{
  "d_shared_expert": 0,
  "moe_layers": [1, 2, 3, 4, 5, 6, 7, 8, 9, 10, 11],
  "routed_scale": 4.81,
  "balance_loss": 0.0028,
  "balance_bias": false,
  "router_z_loss": 0.001,
  "vocab_size": 8192,
  "norm_eps": 1e-05,
  "learning_rate": 0.00523,
  "beta1": 0.9
}
Below are experts of layer 7 (counted from 0) of a mixture-of-experts language model. Rows are named router (the router's row for the expert), gate (a neuron's input weights, with its number), up (a neuron's input weights, with its number), down (a neuron's output weights, with its number) and show model dimensions 0-159. Each number is 50 + 12 x the weight over its row's rms, rounded and kept within 0 to 99.
Before each expert's rows: a language model's description of what the expert responds to; "comes before" lists some tokens at least twice as common just after its tokens as in all text. This comes from a sample of Wikipedia text that the model never trained on. Tokens count by the router's weight.

# expert 44
It responds to: Cells in sports and election tables: header words like Votes, Apps, DF, gold medalist, and blank-space or number cells after pipes.
comes before: " |", ":", "0", "1", ";", " |\n"
router:43 59 62 59 70 67 51 57 70 54 34 25 41 41 30 71 82 60 54 48 55 35 33 57 49 36 57 41 55 57 50 66 56 53 42 48 51 54 36 56 68 39 51 56 30 29 26 43 49 66 35 31 64 61 69 58 40 64 65 53 61 48 34 32 27 54 53 29 33 72 55 37 50 53 49 64 37 41 42 43 47 38 62 58 50 39 36 32 67 49 54 39 42 64 53 63 49 43 76 66 50 61 52 35 53 59 40 23 46 54 35 58 63 59 57 48 60 51 26 45 44 65 23 60 35 44 59 50 45 42 57 52 45 50 46 53 51 54 52 43 47 58 46 55 31 37 46 41 53 63 46 37 64 30 57 39 50 70 65 54
gate0:20 37 61 58 53 48 65 61 72 74 51 52 50 59 65 55 50 39 52 31 43 66 44 65 50 52 41 37 55 57 44 36 36 59 51 67 47 53 49 45 41 53 48 56 49 68 53 50 36 48 42 36 48 32 51 53 29 70 67 45 70 58 50 37 44 48 57 26 46 47 68 44 51 40 35 61 44 41 57 52 54 77 32 43 43 63 63 26 52 50 71 63 57 51 56 22 50 50 39 42 52 65 56 38 40 56 35 69 52 38 56 82 67 46 38 49 36 61 64 42 73 50 58 50 45 59 40 50 51 19 52 44 33 48 58 46 41 26 45 47 57 39 65 47 37 65 43 41 38 41 51 46 49 70 56 71 78 38 58 44
up0:85 68 57 48 51 52 47 65 33 42 75 44 41 56 44 80 48 57 52 49 59 46 38 54 40 53 53 71 51 45 49 61 25 33 45 37 59 56 29 46 63 64 60 52 59 28 54 68 64 39 18 65 53 60 44 35 27 45 57 55 25 46 59 69 45 38 62 43 59 57 42 58 41 39 54 39 40 55 66 40 54 50 41 42 54 48 58 62 26 57 38 49 55 46 41 38 68 46 50 62 62 41 63 28 45 40 49 57 42 49 49 39 32 49 37 25 62 60 55 40 56 50 48 58 48 42 63 53 43 68 62 68 79 62 37 39 65 53 41 53 63 36 36 62 49 44 56 38 74 40 49 54 33 50 58 55 45 29 56 43
down0:27 54 46 43 62 74 64 58 26 52 78 52 43 44 39 53 39 51 34 78 47 62 42 43 28 77 62 52 46 26 53 47 61 46 60 60 37 49 52 56 74 58 49 63 45 58 42 49 44 44 51 71 44 42 41 44 36 53 58 47 37 56 41 68 20 31 48 61 51 45 50 65 40 38 55 66 53 58 37 62 48 60 29 41 32 55 54 45 54 59 37 42 39 70 63 30 61 54 34 32 23 49 57 48 62 64 53 53 62 39 36 51 49 59 59 35 63 51 71 27 69 68 49 80 47 35 37 55 41 40 46 48 40 47 32 46 47 58 51 44 58 34 33 64 48 68 44 37 44 51 50 51 50 50 54 55 44 33 47 38

# expert 11
It responds to: Final pieces of foreign surnames and place names, like -ev, -ov, -ić, -ski, -sson, often in squad or election tables.
comes before: " |", " (", "\n", "i", "a", " –"
router:40 62 43 47 64 70 65 56 66 63 41 31 49 46 35 55 51 55 44 49 43 43 26 48 46 45 60 42 60 41 58 62 63 58 21 68 54 57 49 50 70 46 33 64 47 40 48 42 48 58 46 40 69 62 51 58 29 65 63 55 70 54 47 30 34 53 52 45 42 68 51 48 50 42 42 45 24 32 52 44 42 45 62 62 47 40 45 43 53 46 41 29 43 46 59 48 59 29 65 65 48 78 53 52 55 46 53 46 50 56 24 81 65 63 39 61 70 50 36 36 34 63 38 50 37 43 66 57 22 47 50 62 41 35 51 50 57 53 80 42 48 33 55 45 39 33 62 34 58 52 31 35 60 26 52 56 65 61 59 43
gate0:31 61 55 50 46 45 46 55 65 49 53 60 47 67 76 45 25 64 50 69 56 47 42 43 33 39 59 48 50 48 34 66 54 64 49 20 33 50 36 31 44 57 33 57 49 34 53 45 53 62 44 30 64 68 52 53 60 53 52 43 65 59 38 65 48 50 45 40 37 27 46 55 60 57 39 52 64 47 35 49 51 42 56 56 70 82 46 62 63 51 43 45 58 54 41 56 82 28 49 50 60 62 54 39 46 49 67 44 50 39 57 79 68 52 52 48 67 45 37 48 32 55 34 30 52 45 58 36 14 54 59 50 29 56 53 68 55 52 50 42 59 54 67 58 40 60 69 51 30 62 54 55 33 56 59 64 53 34 48 41
up0:44 57 46 52 45 52 49 52 51 43 57 43 63 58 59 37 53 75 47 58 54 48 36 41 28 32 45 46 53 34 35 70 60 56 51 51 25 65 34 41 34 39 39 57 54 29 73 47 59 56 56 41 56 70 53 39 51 55 47 48 50 62 49 59 62 47 58 37 44 43 38 65 57 55 30 53 46 43 59 52 35 57 70 49 60 65 37 38 54 49 42 54 35 32 39 51 77 25 44 45 43 58 75 73 56 61 55 41 45 32 58 61 48 57 24 36 42 50 67 35 49 71 57 41 34 53 40 56 48 50 66 33 35 58 52 46 69 56 44 45 52 60 88 59 57 59 76 70 54 23 39 52 45 73 54 70 46 43 40 49
down0:43 52 60 22 63 43 56 43 50 45 54 39 51 52 70 48 46 56 62 47 20 44 63 45 45 31 59 60 45 41 25 54 39 45 54 34 43 46 57 37 44 64 40 58 63 52 57 49 53 66 49 48 61 47 47 31 53 52 44 48 46 48 37 61 65 43 64 42 53 37 47 36 65 40 59 46 39 49 62 80 48 56 60 37 36 59 48 34 41 70 63 49 49 38 42 56 71 43 40 34 37 67 42 56 53 28 52 65 47 74 53 43 62 88 50 49 28 53 61 55 49 60 60 35 47 57 34 72 56 40 70 48 61 43 67 37 36 36 49 57 52 57 29 33 64 37 38 42 30 33 46 18 54 57 53 71 65 65 48 46

# expert 32
It responds to: Semicolons, pipes, parentheses and dashes following numbers in dense statistics, chart positions, scores and identifier lists, e.g. 189; 65.
comes before: " ", " —", " —;", ";", "0", " ."
router:38 56 52 69 60 82 54 36 63 53 47 24 42 41 48 70 80 70 65 49 43 46 54 48 37 48 46 24 53 33 48 45 56 56 32 63 58 47 34 44 62 36 36 54 37 31 40 40 50 74 43 33 58 61 58 55 35 79 55 45 64 49 34 45 28 67 46 48 48 55 54 43 50 62 40 40 39 43 29 40 38 45 51 68 48 46 45 37 49 55 52 47 46 47 61 61 45 39 65 69 54 48 40 49 66 65 50 36 56 55 34 70 56 57 49 47 56 71 37 41 31 69 50 58 34 58 51 56 36 45 68 66 59 37 52 56 47 52 66 44 53 37 49 51 25 47 57 38 48 56 53 38 74 33 49 39 58 69 69 28
gate0:69 59 29 62 59 60 57 30 61 39 44 61 53 51 56 49 48 45 36 34 39 41 42 44 58 58 67 45 66 53 64 63 57 41 58 59 40 62 59 66 41 34 56 47 48 45 41 36 71 72 52 23 36 28 45 66 57 37 44 54 68 45 51 52 53 54 35 33 24 50 50 53 53 62 49 47 52 46 29 37 33 56 32 30 43 54 46 74 54 45 51 38 48 17 38 43 51 63 69 42 58 48 35 49 49 62 59 43 62 52 47 56 53 39 43 61 59 56 64 46 23 41 60 62 40 36 76 28 56 37 58 58 43 59 69 79 57 45 40 44 65 53 40 50 40 76 53 56 47 48 50 41 66 77 43 51 61 54 69 50
up0:65 54 73 50 50 39 55 61 55 38 87 71 46 54 27 40 46 51 29 57 56 52 54 47 49 30 52 51 49 51 49 57 43 29 37 50 40 71 48 41 40 47 58 34 53 53 58 63 51 61 46 32 53 32 37 64 62 60 57 63 47 44 60 66 56 63 51 50 33 36 63 20 45 50 65 44 44 46 66 22 41 60 59 53 67 56 43 77 33 78 46 51 33 49 40 39 34 35 60 47 47 31 55 32 32 53 34 46 48 39 47 44 47 52 57 74 53 40 44 53 54 69 52 49 53 44 57 68 69 67 36 57 60 57 46 74 45 56 31 55 35 58 48 44 61 56 34 57 38 40 55 48 50 50 33 46 33 58 66 31
down0:39 40 47 40 44 32 34 67 54 46 61 70 63 52 52 40 32 57 38 68 62 59 41 69 46 20 60 61 68 49 42 57 44 42 60 68 47 43 57 44 23 51 29 27 53 44 40 56 43 58 54 49 31 61 35 67 76 58 53 70 24 50 36 35 53 34 34 58 33 57 48 34 51 27 50 50 35 38 55 51 42 57 54 51 69 58 20 54 37 53 64 33 47 37 32 61 56 53 67 51 53 51 49 43 51 29 48 43 45 36 57 40 46 65 58 62 56 54 46 53 35 73 54 77 40 58 45 56 65 31 50 55 47 69 80 50 57 43 62 62 54 59 61 61 51 45 53 42 58 43 50 49 43 55 45 76 41 53 43 48

# expert 23
It responds to: Final nouns of place and institution names, like River, Street, Road, School, Park, plus occasional descriptive nouns such as poet.
comes before: ",", " of", ".", " in", " and", ".\n\n"
router:19 40 56 54 60 55 72 36 66 62 51 45 40 49 49 58 51 61 60 47 64 41 46 48 43 46 56 49 75 34 65 42 56 66 31 60 44 47 35 47 54 50 47 54 53 45 41 38 53 73 42 46 62 54 57 72 37 56 73 68 64 68 40 39 44 43 53 51 43 73 27 50 48 44 46 38 45 38 53 38 31 43 55 60 39 38 38 45 55 57 58 46 31 38 54 48 67 45 70 64 49 64 34 42 44 60 47 35 59 64 33 64 66 76 32 52 62 64 42 38 38 65 30 52 43 46 69 65 43 51 49 57 48 45 59 57 51 68 60 30 38 37 48 53 27 22 54 32 47 56 37 33 66 30 48 45 57 73 67 46
gate0:42 51 42 42 52 50 67 64 46 41 65 49 50 54 43 52 61 43 50 39 69 53 44 37 23 67 33 51 75 69 56 65 43 52 52 67 50 65 54 29 80 67 38 65 49 37 63 39 63 38 37 54 58 63 38 55 49 37 69 61 41 44 38 38 45 52 48 71 35 49 58 39 44 53 51 41 63 48 58 61 37 47 48 25 52 40 54 37 39 60 55 55 75 23 69 56 40 41 61 62 70 45 35 39 36 25 28 39 58 67 41 36 40 30 30 18 25 50 53 44 49 41 40 49 57 41 55 45 55 47 59 48 42 53 51 44 54 62 50 62 55 57 42 43 79 41 40 47 60 50 63 53 67 47 58 43 64 45 60 38
up0:36 54 58 37 61 50 42 50 49 35 54 55 43 42 55 67 45 32 39 42 41 46 32 42 41 38 28 54 61 68 54 45 61 70 63 57 47 57 39 68 39 74 63 43 60 51 46 51 50 44 49 62 37 35 54 59 74 52 56 64 48 41 47 72 51 44 48 37 51 63 57 35 48 22 55 21 53 83 49 55 42 62 43 52 44 55 58 64 60 54 51 46 55 07 32 28 39 54 80 57 35 46 65 55 30 41 45 40 60 40 58 54 56 43 58 54 61 51 54 63 55 59 53 54 52 32 54 52 29 76 52 48 65 58 40 77 39 29 44 50 30 51 65 52 60 58 49 58 63 32 67 55 60 42 42 56 57 46 51 51
down0:50 60 58 57 66 64 40 59 37 61 23 50 48 48 38 41 63 48 42 51 62 36 33 41 66 44 60 43 73 59 23 51 64 49 56 27 40 48 73 50 60 79 67 17 49 69 47 42 61 55 69 39 48 48 35 59 45 55 40 53 55 56 47 40 39 54 37 65 45 37 31 65 37 45 50 55 66 74 42 63 40 56 39 46 33 60 47 34 62 43 34 55 38 44 51 47 35 68 45 52 42 28 47 40 46 60 46 36 39 63 19 53 60 59 55 49 30 50 56 49 42 56 50 45 39 38 65 43 72 62 66 43 61 45 72 71 49 30 46 52 55 39 47 34 49 43 52 44 36 56 52 59 58 51 39 47 26 58 53 34

# expert 54
It responds to: Ending pieces of surnames, place names and titles, such as -ley, -mann, -field, -ington, -ić, and -her in Panther.
comes before: ",", " (", " |", "\n", "s", " and"
router:41 51 48 54 59 57 67 50 66 62 39 41 36 46 46 52 62 67 39 43 47 47 36 50 42 32 63 34 55 29 51 68 65 60 26 57 59 62 45 45 58 43 28 54 46 42 41 47 44 63 44 43 63 60 57 67 36 46 83 71 72 64 30 26 44 48 43 59 46 78 38 28 64 44 45 39 41 38 62 37 45 37 60 47 50 37 35 36 52 57 38 49 43 38 53 55 57 31 46 58 53 62 41 35 57 44 48 51 55 65 36 73 72 68 48 43 59 56 52 40 41 65 31 54 33 44 59 68 44 56 51 66 47 43 51 49 36 59 80 31 38 48 57 38 40 37 58 31 49 52 27 38 58 33 48 55 66 64 54 52
gate0:33 59 45 65 65 50 44 40 69 57 70 29 48 41 47 61 65 47 54 60 40 66 66 29 43 36 26 29 49 17 64 39 49 35 67 61 65 56 42 56 62 56 33 65 45 58 60 54 61 40 43 35 34 45 53 59 19 54 29 38 56 74 70 51 38 41 47 49 40 45 48 56 58 37 40 51 40 38 55 54 67 35 45 50 29 35 36 50 40 53 54 55 31 59 72 45 46 37 57 43 75 49 63 76 63 44 47 54 55 45 65 53 52 52 40 39 60 46 34 45 61 49 64 55 42 52 56 67 37 63 78 42 29 61 41 44 51 34 63 59 53 48 67 48 50 44 47 63 60 56 46 58 67 47 70 47 53 44 64 53
up0:46 65 36 50 37 60 50 44 59 59 27 39 50 47 35 54 56 44 68 36 56 55 80 47 54 53 42 47 33 37 63 41 69 42 23 31 55 28 38 47 30 44 50 67 30 40 48 39 46 47 57 49 41 75 31 40 31 55 70 39 49 42 45 50 58 58 61 64 52 39 38 35 58 57 24 53 56 54 25 57 46 54 71 54 57 44 45 56 70 45 68 66 57 43 65 58 60 46 58 37 40 68 33 51 69 70 42 48 50 48 61 58 54 52 52 46 22 41 55 54 49 62 63 57 51 51 53 36 37 41 33 60 26 45 53 54 54 58 41 55 54 51 55 15 46 35 66 35 52 59 36 46 38 46 42 65 64 66 57 30
down0:53 41 16 33 61 50 56 31 49 56 40 41 60 63 47 34 55 70 60 69 52 48 43 41 33 39 37 25 26 47 54 35 67 65 46 60 67 30 57 39 67 77 55 62 43 50 40 55 47 54 49 61 43 41 43 66 42 48 35 36 61 57 44 43 96 43 71 54 46 53 58 47 54 64 32 51 64 61 49 56 62 51 60 54 54 42 60 18 47 41 40 63 21 48 58 61 40 46 46 55 55 44 45 58 55 35 56 67 58 42 55 55 39 31 45 32 53 63 56 55 64 49 56 41 48 65 47 68 38 51 41 57 55 57 19 44 62 51 70 53 57 50 45 47 51 38 62 44 47 63 44 73 71 47 45 49 50 48 49 47

# expert 34
It responds to: Decimal points, pipes, semicolons and code pieces inside numeric tables, results lists, taxonomy and formulas, such as 91.97, GER.
comes before: " |", " ", ";", "0", ")", "2"
router:37 59 51 49 60 70 58 32 74 52 50 40 54 39 44 74 64 81 48 40 58 49 35 35 35 56 52 27 66 26 53 51 61 55 40 45 51 56 46 44 75 42 39 51 40 46 38 35 63 77 41 36 55 66 49 55 42 62 70 58 48 59 38 38 36 54 47 47 49 72 43 41 50 42 41 43 26 42 44 37 34 51 53 69 38 46 44 43 52 52 38 48 44 44 62 63 62 34 53 76 54 60 41 54 67 54 53 40 65 60 29 53 57 65 45 49 61 73 44 32 17 62 39 53 43 42 52 55 35 55 56 57 50 33 46 49 49 54 65 41 48 34 59 56 38 30 62 39 63 61 43 47 67 32 65 41 51 60 73 31
gate0:56 31 43 50 72 32 57 27 87 47 43 42 44 56 51 51 27 68 42 33 64 51 64 43 65 48 61 37 65 44 52 76 60 59 42 48 52 65 60 47 43 55 30 61 53 46 34 33 65 39 40 45 72 47 67 53 60 42 49 41 52 77 34 49 26 45 62 42 38 59 30 46 50 37 60 39 52 51 65 36 59 29 61 53 48 73 66 70 66 56 63 46 51 58 56 41 70 49 54 77 49 47 36 35 73 33 55 53 52 54 31 43 59 50 48 55 54 62 53 27 33 50 29 36 45 41 52 62 55 47 59 45 50 44 64 50 41 55 48 53 56 56 52 62 43 40 42 62 36 66 67 46 59 33 66 56 56 52 61 54
up0:40 28 56 52 34 39 34 44 54 27 66 57 46 69 48 39 44 75 46 29 58 48 69 49 33 54 48 46 41 49 48 42 51 56 41 62 36 49 48 36 51 43 56 38 54 52 50 44 35 45 46 32 46 50 72 47 81 49 65 43 53 55 45 62 51 45 43 39 31 58 50 62 51 60 46 57 61 64 29 47 60 31 48 68 57 47 67 45 39 64 21 58 49 44 50 45 45 78 64 49 39 28 48 68 53 24 55 48 50 54 37 58 55 52 60 34 63 32 68 39 58 49 31 56 77 43 42 50 48 38 29 57 47 54 58 81 50 39 50 34 57 51 39 40 35 63 53 64 50 63 48 58 70 34 62 29 39 55 37 71
down0:63 48 52 44 37 41 52 56 47 40 58 44 40 46 74 51 49 54 41 43 71 48 57 42 47 57 54 55 44 32 64 41 39 52 49 60 70 54 56 70 36 66 58 53 74 60 73 42 49 60 44 33 53 47 44 41 41 58 53 22 34 50 63 48 30 44 51 65 56 71 50 71 48 29 44 61 43 38 60 58 61 52 17 55 46 36 50 44 44 61 13 57 60 86 29 59 35 49 44 60 49 80 15 55 51 61 49 54 47 62 63 48 52 53 55 58 73 44 61 41 60 56 60 23 39 46 48 60 33 56 53 44 59 52 53 61 56 51 67 43 64 40 48 46 34 50 55 61 44 56 35 47 48 58 68 43 44 47 34 39

# expert 31
It responds to: Articles like the, an, this, same, plus pipes, spaces and opening parentheses before numbers in sports statistics and results tables.
comes before: " ", "10", "11", "09", "6", "8"
router:34 43 44 64 73 69 60 41 72 55 31 42 50 38 50 71 60 61 66 43 48 51 47 46 32 53 50 38 58 26 55 53 54 55 50 52 51 59 34 46 58 46 38 66 42 36 33 43 54 62 47 39 70 52 65 63 48 57 55 43 68 60 48 46 42 64 57 56 45 56 46 40 62 32 39 44 42 35 53 48 52 39 52 61 39 41 53 48 63 42 47 44 36 32 64 55 62 46 65 73 60 55 35 50 56 71 52 35 64 49 28 78 63 69 52 43 53 70 25 41 32 57 24 53 45 33 53 67 51 60 52 49 48 35 47 61 51 56 63 38 58 36 45 42 39 31 62 43 72 69 35 31 65 32 50 38 44 82 65 38
gate0:44 58 44 65 56 55 49 55 70 60 61 57 52 35 48 65 60 62 45 50 60 49 45 39 42 41 57 19 57 71 30 55 70 71 34 39 59 51 54 54 50 42 27 53 39 44 36 56 42 63 19 40 57 45 58 66 56 41 78 53 72 64 40 35 41 62 44 51 51 69 45 32 45 41 58 37 45 44 50 64 38 30 76 36 54 37 33 32 37 53 39 57 51 41 46 47 27 54 57 56 74 42 50 52 56 34 57 60 63 57 38 44 80 43 56 62 48 42 66 31 31 50 30 61 31 52 38 49 58 51 52 62 50 48 64 61 40 53 53 54 67 57 53 36 42 47 25 55 61 58 35 45 69 63 52 34 58 55 55 35
up0:44 57 64 39 66 55 34 38 53 34 45 48 66 36 63 50 39 49 26 55 52 46 37 35 61 49 51 33 47 39 40 55 50 29 48 25 59 29 42 58 60 52 39 19 53 65 51 29 55 57 64 55 52 54 58 65 65 69 52 61 53 36 48 38 29 52 41 41 51 63 53 55 50 52 54 83 60 42 33 48 57 39 58 44 50 53 73 55 27 58 56 48 37 47 57 58 46 40 61 42 27 49 44 41 51 76 48 38 66 70 53 39 36 56 70 49 27 64 41 48 53 67 63 61 69 55 42 64 54 37 36 56 56 43 23 35 75 48 55 60 34 52 43 73 40 28 67 60 54 57 63 49 44 36 52 53 44 48 62 50
down0:66 42 34 45 70 46 65 58 39 39 39 35 43 56 44 35 45 43 51 32 49 48 47 48 36 35 37 48 60 49 76 60 19 50 66 62 51 60 69 47 55 43 44 44 47 68 63 52 63 58 71 31 51 30 37 43 49 36 42 47 29 57 42 69 87 69 39 31 37 36 46 37 51 36 58 59 47 35 51 77 53 35 51 53 41 33 36 70 42 45 43 49 47 27 66 52 61 48 43 32 65 62 55 42 32 46 29 55 35 54 55 77 70 47 49 44 44 40 53 57 56 56 46 50 53 39 46 53 37 52 48 39 57 25 46 64 38 50 47 46 66 72 53 46 65 71 39 57 67 51 52 62 48 57 51 50 62 52 55 63

# expert 20
It responds to: Final piece of a noun or name closing a phrase before a comma or period, e.g. players, students, Bul-lets, Tremb-lay.
comes before: ",", ".", ".\n\n", " and", " was", "'s"
router:30 45 48 56 65 59 51 48 62 67 46 45 48 27 43 59 52 48 58 40 63 37 33 36 45 49 50 37 64 32 54 57 59 58 26 55 49 44 46 43 63 46 34 51 45 58 43 20 47 63 34 43 51 73 55 73 47 60 73 72 55 69 30 30 47 65 38 44 41 65 48 48 59 48 54 49 32 44 59 38 35 30 49 51 46 43 37 42 42 64 48 52 36 39 61 51 59 38 58 63 51 62 56 39 51 55 61 42 69 60 38 63 72 53 52 54 58 66 42 27 32 59 37 60 32 34 65 62 28 52 64 64 49 38 62 46 38 64 85 37 41 33 61 51 41 26 49 37 55 59 48 39 72 43 53 50 56 68 57 51
gate0:23 63 33 38 48 42 59 53 50 61 52 48 47 45 41 45 49 47 49 56 43 68 58 44 64 45 53 45 54 48 58 54 53 56 50 52 61 41 33 52 46 48 42 74 46 47 50 78 53 40 57 53 40 77 59 63 49 43 41 32 72 45 38 57 54 29 64 62 48 48 49 32 46 40 65 33 64 61 25 45 33 45 55 36 52 66 57 52 55 64 43 44 73 49 69 51 46 44 58 58 53 64 76 80 52 40 55 51 50 15 54 46 38 51 62 64 55 42 58 70 50 54 27 75 70 45 64 38 60 41 38 45 54 71 22 59 43 67 40 45 45 43 69 54 34 56 59 62 55 30 33 46 42 51 40 64 52 28 49 62
up0:48 63 44 76 54 57 52 53 34 46 23 31 56 40 38 53 60 46 45 66 56 58 66 34 35 47 55 52 29 35 64 67 53 64 52 36 40 51 37 51 54 36 52 51 50 41 48 46 48 35 53 51 63 35 45 28 47 51 65 46 61 56 64 31 47 63 50 51 41 55 47 58 46 38 42 58 47 44 36 59 65 10 45 66 56 44 49 21 57 51 56 61 32 48 60 58 55 44 45 38 48 44 35 63 63 58 27 43 49 74 48 57 46 55 56 42 44 59 63 32 46 64 46 30 44 52 24 44 56 61 80 53 63 51 55 33 35 64 39 40 70 50 49 34 51 78 55 59 46 40 54 43 46 56 88 31 60 65 45 46
down0:53 50 49 45 51 82 26 60 59 65 47 53 54 52 56 54 32 44 47 21 34 63 47 41 64 44 48 62 49 29 37 79 56 49 54 40 35 45 40 43 40 47 40 57 49 59 40 42 42 28 36 38 60 61 31 53 38 55 67 39 40 51 36 42 68 42 70 53 50 34 55 54 48 53 59 70 49 65 20 67 51 57 39 58 55 56 60 59 52 54 43 53 49 25 52 56 52 47 48 60 46 57 50 37 44 54 41 28 47 58 28 47 28 30 70 62 34 48 60 55 44 43 55 44 43 54 70 57 54 58 54 58 45 54 62 47 67 69 46 49 38 44 75 43 30 41 46 61 84 42 58 37 50 38 41 60 37 78 35 42

# expert 42
It responds to: Column headers and cell content in wiki tables, such as election results, sports standings and stat keys: Votes, Candidate, Location, percent signs.
comes before: " |", " |\n", "|", ")", ";", "%"
router:37 45 42 67 73 62 48 47 56 47 42 43 49 45 33 62 76 65 61 45 53 34 42 48 45 31 49 35 65 48 47 64 70 63 38 53 64 51 48 57 73 46 34 56 38 45 37 48 51 64 44 44 63 71 68 73 49 67 69 67 56 43 40 44 33 49 65 47 48 73 46 44 55 60 36 54 45 49 48 35 34 48 51 49 35 43 33 34 60 62 43 38 20 46 46 61 54 48 59 75 57 59 53 37 54 45 42 42 48 34 16 55 54 52 50 47 51 73 33 40 37 50 27 66 37 54 45 66 41 53 58 67 46 44 28 53 33 61 65 43 53 53 50 43 47 46 52 38 56 66 48 43 72 33 60 52 66 78 60 34
gate0:51 62 53 41 47 51 48 54 44 36 41 28 45 52 40 58 46 57 58 48 41 46 62 55 35 29 37 41 58 53 26 36 78 57 51 34 62 51 46 71 52 39 65 64 41 44 31 63 44 39 44 40 52 62 63 53 44 37 53 49 55 55 53 52 44 34 65 52 60 61 62 40 55 38 54 45 55 66 47 49 42 31 45 57 48 70 48 61 64 66 48 33 28 61 30 53 35 75 48 31 41 56 58 78 64 37 54 47 54 52 47 30 62 40 85 50 27 68 42 53 38 59 41 43 45 58 36 36 44 46 57 74 58 56 44 33 53 63 62 38 51 53 62 61 48 43 61 48 49 69 75 61 28 37 79 58 62 62 68 46
up0:32 52 52 55 72 49 57 39 60 59 50 64 67 52 51 54 52 43 46 64 64 65 40 38 73 64 40 58 53 47 60 42 44 49 41 54 42 47 29 17 48 37 27 47 40 55 49 47 67 40 53 44 53 31 50 36 46 32 57 59 32 52 59 56 30 44 31 44 48 47 44 28 46 50 39 60 45 31 58 59 54 73 33 32 43 30 50 49 40 46 71 61 57 53 63 47 54 38 31 54 79 58 50 40 37 60 45 40 56 58 64 55 42 49 15 39 60 60 77 45 38 48 65 80 41 58 69 50 71 47 80 45 48 51 48 49 53 37 40 62 39 50 40 50 48 73 46 67 49 42 41 46 57 56 49 50 57 37 71 39
down0:29 27 53 30 42 56 46 49 43 52 50 54 36 51 43 41 44 38 40 41 58 46 42 51 36 66 44 50 54 41 81 41 37 65 36 65 34 58 48 39 42 73 46 42 64 37 38 41 34 56 41 61 46 59 66 59 47 42 43 55 49 23 50 52 76 74 41 70 52 57 62 30 51 49 31 54 55 25 57 56 60 44 52 40 46 46 50 44 42 47 67 55 53 59 50 62 61 48 41 83 73 64 49 50 20 52 55 35 70 53 50 47 61 52 51 58 53 57 37 46 35 57 63 33 41 43 47 37 62 48 28 31 64 47 40 69 41 77 33 62 55 65 64 35 46 42 59 54 35 43 60 61 38 40 38 27 54 55 52 38

# expert 17
It responds to: Nouns and pronouns after numbers or determiners in statistics and sports prose, such as games, record, those, population, it.
comes before: " of", " in", ",", ".", ".\n\n", " was"
router:39 56 57 63 55 57 56 49 62 54 45 39 41 18 31 59 62 64 50 38 44 35 42 48 37 33 48 47 64 47 56 54 67 65 23 66 44 50 48 39 64 43 41 48 47 49 37 26 50 66 38 37 64 67 68 79 49 71 60 61 61 57 40 43 36 60 30 42 33 56 32 42 54 54 59 37 34 51 42 26 44 33 42 61 39 42 36 42 43 82 48 44 36 31 62 53 61 43 68 73 44 49 42 47 57 54 60 42 62 59 46 49 67 71 41 59 60 59 40 42 30 61 44 58 41 34 62 56 53 39 73 60 56 34 53 60 42 60 65 44 34 38 54 49 42 49 44 46 60 71 43 46 66 43 59 37 45 67 62 40
gate0:20 43 45 49 52 45 50 56 41 42 44 54 50 51 61 54 57 55 46 50 75 46 54 53 47 43 55 44 27 43 61 59 80 66 62 47 36 55 57 53 54 56 48 57 34 54 41 34 32 82 43 41 52 61 44 56 48 52 52 22 36 37 41 61 63 66 60 41 35 49 73 66 49 60 43 53 43 55 41 46 49 36 50 53 37 66 26 44 37 59 34 37 51 40 53 80 32 38 61 85 52 35 51 60 39 25 46 37 66 40 51 36 40 41 52 56 48 49 37 27 57 47 41 76 60 67 69 58 72 39 44 61 56 50 48 42 42 81 47 55 39 56 42 40 41 51 60 57 62 37 53 57 65 50 55 32 52 62 46 38
up0:64 55 45 60 51 48 59 56 31 43 57 58 65 42 35 56 48 35 43 46 55 41 42 49 79 50 41 37 64 51 33 49 32 47 61 40 57 65 61 42 57 37 51 65 43 55 35 67 68 54 75 45 65 36 47 35 50 56 44 50 47 52 75 66 45 48 47 46 54 58 41 26 35 40 37 50 51 38 48 49 56 49 35 35 49 42 73 57 49 50 65 38 61 61 66 22 60 75 41 34 50 44 53 36 58 57 38 77 45 48 47 42 52 40 35 40 35 52 60 70 50 48 28 28 41 25 58 51 28 44 57 42 50 45 36 69 51 31 52 36 35 47 51 42 58 45 56 44 75 70 60 27 36 47 64 72 41 45 34 37
down0:45 44 55 46 41 40 47 48 47 55 53 46 50 36 55 81 48 37 54 59 35 46 40 44 46 55 53 59 22 55 68 65 35 58 34 60 53 31 51 56 30 53 53 51 49 53 51 19 54 57 46 40 30 49 65 49 51 55 38 47 46 39 38 66 25 54 58 32 47 45 62 48 59 53 35 69 52 66 58 68 57 32 52 61 55 45 41 46 37 61 54 27 50 56 49 66 34 23 63 54 45 54 37 56 49 48 64 59 52 36 43 61 46 51 43 36 60 42 41 33 76 62 44 75 50 68 60 50 52 55 37 52 48 43 33 62 40 62 53 25 70 41 49 35 58 69 70 47 56 64 36 47 33 38 39 80 71 34 26 54